Experts of a small language model: 10 layers.
Below are experts of layer 7 (counted from 0) of a mixture-of-experts language model. Rows are named gate (a neuron's input weights, with its number), up (a neuron's input weights, with its number), down (a neuron's output weights, with its number) and show model dimensions 0-127. Each number is 500 + 50 x the weight over its row's rms, rounded and kept within 0 to 999. Numbers have three digits each.
Before each expert's rows: "raises" lists some tokens whose logits its average output raises strongly, later layers aside; "mostly gets" lists some tokens that are sent to it at least half of the time. This comes from a sample of Wikipedia text that the model never trained on.

# expert 47
raises: "-", " and", "b", "m", "s", "it"
mostly gets: " Har", " un", " neigh", "l", " how", " wid"
gate0:427518435490531554443460468531522510495563455519495448419457510495555553454537529438508443514536466593515433439475472516440443537502418455533514532492408475508540553543421519512523570590463537518497507458479559459630469448574386608537491476474494508525506591480508505336506470499490495580451447438484484474445603392529475562534451574478569569482469487520441423456481470478552519460511
up0:521489420478582570528464420529531421463504518467515510468501494479508436479575414449501479565485504522500490516522466531488392518472517538546548589541474438397472493455544489517576517511518571625558514466551613414585430546548423511594590502457524484459491531562516523488549454517500521548485502468618549451536513467507557424482468525358543486468484520434465435589510429569536521518554
down0:526551520455449587416430473548480557570472500467408471509419570469497451489486534402449465525465480528567508381492563476483530463570526489569458490422546408464538467535594521484429535528535528644432495539467564575540531519492562553477496503505429511550559538479490562445484501551385568486492452480442487472561568461441501541543545488572466449505531496495437489576510609487506547553573

# expert 4
raises: "os", "ib", "at", "id", "es", "oss"
mostly gets: " b", " B", " Camb", "==B", "-B", "-b"
gate0:464433486572545502564557522557548575464449527461445521531414455542490436486478432534530480552492489496438538557472426577426564452486419507528506500502481490614492449496567563509514518436615521490437539474437444493563505544491473539409504583492503545448427404528493441532517486509537420514445535376509497489468439523516485592497598404543529518525545604459505448522440574593510466431502
up0:585489498528537499386428483511482506490415509537487565475513568594531550545529493405481500441558478505548510419432536516386519529455436475575502591519470511504387503495429456466493462455495598584488515533550628533486521506396530533440497516498521461457471572518549454466533424459601501505449457527532504524487527469522522494459410449588565526533564475562517458551512492413433543596552
down0:500490560556507466470445579534471572435439539464481625527511528569503457471509446445474338445541464484453538535488405547446462498404474474405545480495435449533495476488461529507446471434533459442549477544414506478554396451532544507474655518504476496434581429381537442491546468437563561438433502454451468457509483549502523519463500503510480539504424531489516540506519497577508566459515

# expert 2
raises: "-", ".", " and", ",", "et", "l"
mostly gets: "yp", "op", " Ap", "-P", "umber", "ethod"
gate0:492492461506433482522527545398500446539545542493471512673462449449497553553414528490468477506486572423455514476563377469518449479543545487447572544527543478393585465485516587561369547468552483518524525587506519430519467492455448489590578489410501454447491536497469473578527505510485505466504504436496508554473486509412497585492573477518545426584486587544458514447510561477501495465422
up0:433484567531489461460502462485483488493501540493426529542528515507527449586446460517479432486523495544486524519458507556560411611516503523513497507494524449419515588504512488493504421470467470630572484578549466554547565546490549512529486454512501423582460488542417433563526478441464546506556625443474522479513466598452603525580465421393558519503667449490517445433517505510461559467528
down0:427454471562470509462446573562420499493426542479469467539498518487499452475544492367472472478507556484525509423514493486442466451635520420395532429526452521554435547630524514484530436486421543556445560560492491528461533495506490462540497555451541475407495434523427530566538441454547440527495513456483484451481511506380659484481462459493637493482508493463489548528474539478495444448516

# expert 39
raises: ",", "ing", "er", ".", "e", " and"
mostly gets: " act", " compet", " serv", " writ", " examp", " work"
gate0:552461462535486514474384568488466418561491521466467475478554572628505580518414536565447335398529584474568546536423468488465425545537562525584503535513508519496628524493498466517488490487395489564485509506526489431508460510425615499451457531477492436493582539592470518512471562530520540515432452541502525518512515525562495431465474484485499433500441491515541465455474484569533588478526
up0:564503513520525515507530504539475584443473452498490527548544491499381413471468500505529443436500360511508541472422545460532487441462447538518453433488563521576510454489537484455487409452446523548569468478456414489517480487581452432576441471513501375516454444414449383480485499472568420554459531502465439536495640486440528519464504547500405457449481515485464561517608507485472420464464
down0:423500438522492522556536510545454490559505480516478534535517443553452463452488547383446651430462598442514547503441471471442640517463473443514437528618486499498452566533465457432504574543516532597489474490470476452507450473501528433522518446535560453463501478551551468434525487524465428534574457491547512577517513531479542545580552472456448425472510426492561433564560606480583525534456

# expert 7
raises: " 2", "\n", " 3", " 4", " 7", " "
mostly gets: " (aged", " Coordinates:", " (age", "″N", "–1;", "–2;"
gate0:517437457464505501562505450445430465524466544520410526386430566503463489564471403598507516376464469448580492503404575431515558572479490397545544424598530457558433406555522523548501480535464589539520473498440547533498511619511465546504455503502564522523468491525435456512526511515540495538491418469528552510418534472536572411539498478521500526449531525507449513423566539592494477518538
up0:415585532519474526493476547447561529524508486557502475568468594556518545380425623517576414454589510542430560507513500507485513395601468432446493531542508474560468414494584521599424502534548503529588480464501535498474577379476516484471484496508490607559517480538434490484509527500507545485515482494540475478557424563539419490483457470529528569452542582539470543563459528413538516478517
down0:478579455488477493494534460505523505547546544505422495472559556504470483517470521568629539469488438535490539483553403488470447473607502475453465472588438459539357447537473410458468549557560455432568495578465538407529461482519523573438370614528516506549512545476489458439539608472569442579477482543535472510555525475509525493433529531445586531444534441509445552474524502475512459516443

# expert 27
raises: "-", "an", "ic", "t", "i", "g"
mostly gets: " al", " com", " Al", " expl", " Com", " ele"
gate0:451447482587499464551543516463471508541555496439463504500548544516479493600469529543492437523452583505552478553485426526498506527508427560433496501465335511488523512538451412555414517496474489534407525560592451522393574484404543487528517510489461451555478438449454451520489655476416519500510433525560572454461502467549433397488507481544545502435584502482501500483528531457523437603490
up0:574507488462464598457449561487545531511488474504512507558476464578470484434490419524548535427523420467379539491526576533465450541511515494366563511534561444548596435580582453608598510515519390449535501493437539487439413473449441464527476574508525517445432529449534454531490451540617537456540497480509507501475537529452529504525500555506464418574417508540509470530531470567543453532561
down0:519515601440487429569526534433477485533427465473536470472495563537550508545534458545456472516574482457498517476430524479555494510488549547565475443472515546586508566517527552559481598500600465520483498444528512440439468576514497547455621531537485516553429485431482551591532549517509493419460574437484469602481457484448495535518534513456441506547482415542441337439512409484529477409601

# expert 44
raises: " and", " L", "s"
mostly gets: " friend", " president", " politician", " brother", " daughter", " director"
gate0:470490488480475510508620530495526524488481432508463492537461475537479378437512455540469539462489470450466571425591479436510441520461508570514599517553485467491426553544386495424535553588508571582520509430463542518629531455581535467447491492500501507555423458526456504510486503461498417459557470518503445453462516467500523422563509439537424500467600419517407450449438513425422401470477
up0:422583472516597538416515478528482430518530573490509553478477440457537604560474483473481514406520454434509459379480397503465465493507503497464394515498431412497530474525405475495533515496488599421513599507481458480507418544505547567528492470463566525551543488569517534579471563524521454471392552574609447521427497524605517414470471513507529509469448445505522481495501439485531406471494
down0:465517538503501497549518567467537483558502500413576542454481491470561397503531463586464520447489435468469492523502434566535519476562594563430516505506528507555502615441423569526531537439511558494490507534505628480553504598604538516517489461539495568518494483386590471473478445573617541467500595442526428533461464511556526445518537486504492506403570490522433433489475470536481370492484

# expert 45
raises: "r", "re", "ap", "ra", "al", "our"
mostly gets: " sc", " cont", "sc", " disc", "-c", "asc"
gate0:481538494536576548503543473503439460455551532504453504547470472504492564507491524476516509577464517470552539453487462480454412487549481536588488535507442451448570460546523530493563485411519543457486530472535609600380553468457577500566414433488470403463527522473492579566506474464369492403596546464515495537525498492587463448443570524477579392435508497530491552573543578591563467498495
up0:450546532580487458563532515490561532546561441523514487536409562378490492609515575544459482520506512471513496501461495580531533421462528508523581484471487491446492478494533457519461588468480441399612455530487460507427524414509553437449587560536468520514505507521495508519528485641612544576513475529455443522542426496487478538538473445398554553538455570477417499531472453434479564607536
down0:429439501410535411577542572536448484469509496490450456448473504491457533553451521527432508507541533445539498516427483511521448459427509465479512529448451510474569476499478519460413452577544376670477395443416534552502423465522561443425539504571479603489513441522544501443519559469564508437509446470509481489594493473502581527545491410510505490456475559558584466506468460486566562484427

# expert 21
raises: " |", "-", " (", "\n", " and", ";"
mostly gets: " 1970", " 1960", " 1990", " 1950", " 1980", " 2004"
gate0:549479518445492528466493568471524552561460479504587495506547448522507478484427502489554473492428597545419423456519506552480525544483496459518526468530567462566515514445456543499494588585439559571524491378499457492526451443509410415481577416573547535438577545432503509445437467576511593499557389534455541439420555586467547562497585472512472550559518497459541489489406478535542438557465
up0:487534517502452450531479535483598500531404501562491493514493496464509571522442414487587563499489455506522523592492459408489509436476552570458505494408451529496520492542466462477525548486668507413572566538541592513516634555487598563459458485556391517481534435478468524440568521465440468535489499461549534471491474548495413435446473461523434521525558497485480487411422445493467478435584
down0:515535512572519513507533499551466507457567516516544503513473425586454474521557542576376522468466489471498609551521515437576522514492463522427509511433508553591504477482499494472463518492509546459528432437447557550552439472496543631473457557568516418531513419463521546455525420492563431592487520560558423458570605542550466421487575458604496491449375515494534501462500453538430473574499

# expert 25
raises: "\n", "y", ","
mostly gets: "and", "–1", "–2", "–3", " Won", "–5"
gate0:479544564491482543452481524544553504463454474489444511424615550526556523484403530552586558532489543506497504567488433512548428477530517455526582506482523556486452549502562608537497484504527530483502591436531484494429533462448383562502592577563431547454574536478532448582564555577502477481594347501449518459501486534457471424450416505504553514468448517569469472590518513454465462445518
up0:469532489384611374527488415458492589456512553455456366466420450446497473500521584414555509490511434474463502492493482476526513488487577495383483449494473478475463436479459552487436475500472442469515549531543491508541540487513555455462487513485527407518480446511542481481512563480518517445542563460559526478510565449436629473498532517472484445615421492393507415453581427558531541456500
down0:510541454501456580472526529516553473513453478603527500538565485446524564520458486586520451505593521517472533563460504562495447522468495518627491503568525506473524568478541502513490503455581550418445532499476471514464580436544550468599521487480463476517505448489596478514537587497542418620523474472435504469539373595530414419469565491492455561409425472595469548610504507557478519507434

# expert 41
raises: "i", "-", "y", "s", "is", " |"
mostly gets: " fund", "emeter", " bod", " compan", " fac", "ront"
gate0:523432480563504480429573519493421519556498436564547487472524496408507538464382466484501563463466462548465584434493507538481467513476555512501497454441494494535418511559461578447584554512611433494456482514488555371519450440458477543434524359541526541433558564476464544483513483515419504505478466474487495494496434497562482525486532477535538435526623415521509422510420563586577579464511
up0:492479530611455509480498390485481447532516510496563406441411428442444575448394504494472568515504628539456523554450529583491450568471542470482470520464449470419447526555494567468431503535522470371560567549500544429495490515425467499541490400451527441428566524515495474410496477487437596473497446534495544507498569531632424450507500474453506485501527442521552530509520484524509563464498
down0:454569508510456489485397479514461542418413495422564507540494462501534517519542543522563463497476499467503479545454469495543489502415536533564498537449521450486541429520497574564489540517504498278468580484533490613532539538465382557630438515442521479467502456560548410436497499432478491506563579516440472530478472449456448541610502498466500564550461499420564460488513484518483543478516

# expert 16
raises: " R", " L", " M", " C", " T", " S"
mostly gets: " de", " et", " De", " des", " Le", " La"
gate0:337556488494566527464510475562471531548555447448552517496511466426467562511520565545577534480487437437438495386411531616496510519437459510476590574450497484467466516550475548447454511516511509469394486472480533594498539505546572460506492483469459546505383498456433471524522548459502555494521434505516439485485555485471433469601468627461445546492548476519515425487575430500456539486405
up0:516505527483538426554483500482542551489528523444544503520527504489441534564522524583441527440493443428420482427472527526383480526579405483505417489415511406368567575490569561491555466513486470405457482428556555496509414499537525441438522569569473466509485469490508514499563454425487460510445508543453506562506534465436491498586515468449555538494620476460543431462461466387441595479477
down0:480516538500425499563567493511537479399535466480486427546491433588591478561588519389575504462442438488507558453407510478499396579530483497500437556505477487580571506531512518558509437453451537364456517499501483515490396492509583518511497488576509520552542421496510545451514450529451532458502516537505482572447388567528471466454489511550507533488438447405503457518563492404515379459471

# expert 5
raises: "-", " and", "j", "en", "il", "g"
mostly gets: " Ne", "ste", "e", "be", " ne", "te"
gate0:516673459565506488552599483520507483511534527405435476584500411467415566505493492493522459561414505482502467379514552573528477506469527529485587469444484449452581503579490483541548481512419500446542559550592593491479496464515482578556575493522482397532515556515450477482497545438500489433600467517492582486458487545472495456450473511459573543445488510603477603480506450498554474520501
up0:547508479537564413499528506489502509458493509514478479504446486501536516549610555555561559552474420467466505446541486492522498492432464451444536410500440532462596596589548534485566509481495620455488411490507528523456565461438481550480486534556525424435516611438554540391503552511499433519514464474463513561479463412600526476507576494631471496471541568455490505521496554563358550471515
down0:533428475473523448552435482530597480472520465410507625471482481507475427525554570549509462520522530485494521569490469517579522574588472496466496546481513547521509589543481394402477607345468569514594503490498449576517461557472415502421538457483477518548470490500517499582588586525605550442439449454485522493492480540505450560478442517503526503550480590497546503561474548562543447538481

# expert 37
raises: " |", " and", " ("
mostly gets: " %", "|---|---|---|---", " Championships", " Result", " Bronze", " vocals"
gate0:449523429596465490496513522511531586465513558475435553483502589495467433441560412553516513455497415436461501501600512516554428507525473569539534486498451391512444405530440520581463510513535565498572487487545506477439527474491465470586477508506435472529460472497510474444580524559534487525595511498529442577574553542428428577405493502461484411545657534515429424542480470513492540533452
up0:600521548506484555488541476507471458460496401572505479462474363580492504542495522472464526559489466439579521446493514458553558585486529503454473467460520534426511418543525467572528421456473429514453416564502454459539519574457512536398585486452528571491465532525434574529480519558468416514463527523371569468518527502537570579624474439508456514460520413494530521450431544484448429519549
down0:497481537499587486446464477434491543552453424518478446451513483468452527443566563420440387453509500472492590513574474587549500499437412414489466429529474465532546523488588431507518521565562500445564417477527458480465526407474463589485553516464489483487547466509509459480483531434395544466603486494542509551459450518454438486518460462580484536514374494536597524394427519429548570477480

# expert 15
raises: ")", "-", "W", "D", "3", "I"
mostly gets: " (S", " (199", " (A", " (J", " (I", " (f"
gate0:484515546458494547483512559520578533623553437474501524525631415436455448496503443368461485466445474433557501544509487594511546481470428482484541483528526549421501492520499496553470540496550535620470487479532554477519499528508554509568514493437484475433501548499423474443536551370547433484536483589371478496392525496466514509581481556507591483466502577516465579455564579524463484481497
up0:566529383570565523525511500474527592471486537469464473535446568561381525523471638500515435592432451472547472545506485531461467445416547573515512462447502525576471420482430525485453517476463496407536442536483598502499526436413490486460458526369546438528549468510558572515513493528459574513442484442524536473493464560394493513552389499491519530495551497526559465461541526499527517419563
down0:516458466545528419499532542506490522549423430502471431449558588345474435437423528489536457589484482478496508530442568511490465494531501525557529479553460610463563507549426490576482522538590577578561429492454492478455471510515520529534459510443498525456545508481487493473460546515419491525370558545445589522484550495488608479529480535570429481501482488467519464593537512597480643531495

# expert 3
raises: "it", "in", "um", "ing", "al", "an"
mostly gets: " Kh", " Zh", " Bh", " Gh", " Moh", " Ah"
gate0:501472590521486460459442482416499516457506452477515576471547511469482533429500558528464597501451523528499528449520455516456426516384552496524487550434507456438456523522509634501491538436503438540526527489471613517369505522473571529505583445455584476453629512566494455470525503559487422522515507472514568490413553548523541494441515505446474455505470535509510457565632381575572526451512
up0:477432497486468525588523542401575489525434548556522464513444387523450536512473483607506536485424528496595491520626512484508472475531584535420443504583407502532544573424527498483506497505389501553419498468550483490493584557604440473485524584494554451488448571512559463580473533530485486495513538580396479449473532498503522463518391462428479476484506450486521548468602437529498496532457
down0:502511527528576448486492422553454544489476477428510457509511587490431482460473485462504563588528428499499533486540499426564473496491470593562565477413521504473535399477533504546494488496529578680454537525485489397503479481456548447536533550532541648519572519517476482451436507494436608543508390570567578521452559459502478444432564551500546420575466481547482538495490479461481480482458

# expert 18
raises: "-", " and", "ing", "le", " of", "en"
mostly gets: " McG", " Jones", " Johnson", " Williams", " Smith", " Mill"
gate0:528467477498520473471576514576492533515439510505501504505457521478461517568438548542461521394538396387514539539541511470504540465520479526469606575501553469553495465445413431560522581525523458430428434456490456510515581463482469475536465455499413512455564525413511478613482573432425545464455561503494534617523492493479473541372573504491432494384457629490478515498544551480486525490530
up0:458579489454502523554454578471439483473606462435556487585529489466489517539497538576470474552508485593464541410481503563533508530426472528528448428513435467519488578541576578397539543509569463380538589516526469472453406568524531547461516471442503544397467500575445533472494469478555488470564508564499526449545550499550490419448479545495597411558451486487618469513546453540514495434475
down0:520492540495423489427484578484548481542516483589532468592533483537514607494477527466464550500567504456434421530484593558492511511536472457461459535469532521493607506444428507496499489488504617575473421586489534426527525558424498499584511410529555461477570459438357457479495441439518526448523526560517530545462501483415410554491491536427481557448436453468500400590461484480574513439512

# expert 12
raises: " and", "-", " of", ".", ","
mostly gets: " north", " rest", " south", " off", " acc", " ent"
gate0:467437609565451477562442559510429499499540489505491635512467464458488584517552416570558520411484493471526443464551516507474536471451564528554491515499459447569567513521519575579541436381510528473634433487521495433567498522514542498485522430518452450522438436483435498510498523518537481557529364495540515552468493552531550502533530468451546512520501520396542532549559569468586555586431
up0:497537428432480530474555510555675467530466463536596399497510508544524448442486496438534526493534572501390590515491546481487498518489491506459489441495491514578448479536513407601443500546480528469403577485512499494461460457549440547538461556553515481570590576394552511381483519472537507515471523495498552562481547490440425433451548583552463416503472453548498553481536528453472500419545
down0:500449529532522540514445450564487462533432527500484560494510540516438397439524529640514532444496456363513568552521465443586471448467465398558587548540508406465510487555538499467475443616539579562443619461488447405524522620471448542445500516475470451473530428569415502543553464547467544481527500441543524520516554559481572531480506568485474474551537456480526445486451500523475507499493

# expert 28
raises: "as", ".", ",", " to", " as", "es"
mostly gets: "л", "т", "ession", "к", "earch", " separ"
gate0:463459397500462573491456475545571490541536416484536513411514572477541525554400440480550577422499567580494538587496526570493498536505594474441607519546431606539595497505470520490473516422466511524528523511489556484478415490457445536418541533483433522491509530396463496417572549514591444557493504495514475439487500552460567538499506549391573550441447503486490459412503511498456579537485
up0:483430531436438516434498522555515520438447464551553498439540562505495417577521435506534560418495571523474597665522575588530520487552538606473618537534465572506518460471471552484486447472482562494514492479556551551459469500465491466423567543500429582517495447441440484434471583458533416498525479591498530458543543536433517511481533455550546516468452435495476443423430457504506580486551
down0:509550521467463487552534485529553464476444542513410472597489572634446466636524447497536500600484435534589557475491551475453539554483517455461558423521473556472580453602469479556453510526542562602476526571441489459580537569530451500440546480464497594531454512485544513514508595537530561472435547494389416532539517467481445515486484497511446540468475517444452560454571512506464574440515

# expert 43
raises: " |", " was", "-", "u", " is", " and"
mostly gets: "Personal", " Occup", " Binomial", "Scientific", "Population", "enior"
gate0:485474473482449491552449481538463457419524449611533552445548434502424520559511486420469553454465482459548563531466463506542471494493396519412552511458583608512436464602542502519587538494520402480444516540518509503463483509457590510548539532464506564527613469455515522517542606494489423372548610570464481517503479502532499583571518471466543503529567513490574492435523526544480554398486
up0:407461545518510427509494592468422527444529494488391492513376502493481542438434495594523527555505448562514485467571505378480553484520559508537443494566586479570488414464513467501497406525467455521524611503598516511468438520440460541464494519486468505365436445432488509450401468499434507472461457545548532497402528510442492510398488558464553535462442562547489449508504548508522451461520
down0:484581495550534439562505468508540499555569471510413546451573451475463483527558504435550497437503584520514529590606533513560468429479406472527526498538487457406367501481565559456471544500577416514510425560510487539525400472550489499482521473405462497491539445435521494434512479528447517507495467476475561532431533471549438490466464600339479459459493414425484537531526583467451548521489

# expert 11
raises: "in", "as", "is", "ow", "o", "."
mostly gets: " v", " prov", " qu", " organ", " tw", " adv"
gate0:417450469548491536489454549442523562586532477463528463529496418455468499542521434533365486510456465546580488546496579494481547523550595461524508528484495462427460473482472382600506496452525557490454597518566444528404469470540536534525536529484507542565527459496509488488519634470490446606543389432493422532535493492472535406501528500578476535445498448518488377476445501444500524406460
up0:521457503506514527532526518488384501473489552539459479497467499507607585454450526456578487552483495405409514471453485620555527538510465532399496456570492436488533572532559506451499471477509510476466422431451525490522466543483452531503478487625482445478471420420507616444440540475500594532452518498483468506485447465453439506500432447487472427600485624439526616425455496428510540563491
down0:562398500485488514507493566456519499462458504422508464461459552511517527456578420461492533472449541458503463439533549517550417470606503502495470489517484498539501499507420551560487435453520538547408368546482492517455554445411557462506528471556537520574525543460489497535495510485460536521393529532511439444490507505521490482580627444406352475493494401471447509548543573543599520539620

# expert 20
raises: "ig", "im", "in", "am", "ut", "ent"
mostly gets: " r", " rel", " tr", " dr", " pr", " arr"
gate0:563599449391412404527512523510585572489521440547435464411579521441551501494505467452520467419474497455475448453522528511476479587571496432414530516473416584552528492534483431569511512527472601517455550527555513488523476497502504535465461517494437446570481459529502405527374453507435518503515485500478456473534591577511545512571504395560516518425504395476476458484501425440477430462480
up0:447548557436466546588555497599534476495477487507471454529539454451517493483564515500596444538506562495522477538411479506511386529472618513582546530537484512412617466527545523478554521474578494516531455445479495481575471520500578446478369528453547516533442538548544534482527455580428540507524569430483512540484534512468500434442457576440453461563506493545550525458482459504649614534479
down0:436421411445520458560541460490546482518486477468632477456471513572469466490585522603475464514497554499518512465554484502427453486594433500480578550559485481467482504511472413498495511463512528478486437435479505417522511511413532526420461456552498543594575576536545566517563612585499487474557541433486551451465486549449472427533581505508479559562454518558468505450481531449481432647425

# expert 42
raises: " and", " ", ","
mostly gets: " Cup", " League", " Football", " Championship", " NCAA", "FL"
gate0:527357492507417491559508439484516540476450530552453461419458490467503499490483581476572522505492498551437490538503466499473423550483522522419583542522541594455468381478560549537447505481519503545493462465493571506476515525532511572464536495473521511463494480554465523534496579430464481473505471364464461594506481565478377570572559520473579552430493499550489546528491355518375561432469
up0:482404550523516496563521459431540433526418524494494492428482454459410493440488487441491513533519526563467498537515509497494504573558540481462474503516470571489478483533600541482482512580436519488384459499501479486530586539546503597512459491504482474445461618492401369565549430541429562540520504542488480617531539482529425437541477436500512508410551554468500563477519334508519558437560
down0:505514524471503479418418469522536486397430463449542521633595552457504456565564496568449503481474443560518538418437492492560556518495474531576453480449509511580420500516464532429424450482439529556395533500587486528632535459506510368485584507453500518523477583546479496448499463521504501566463523535522459547497539489513559545564569626528502487424437503517491448459468526441450545484529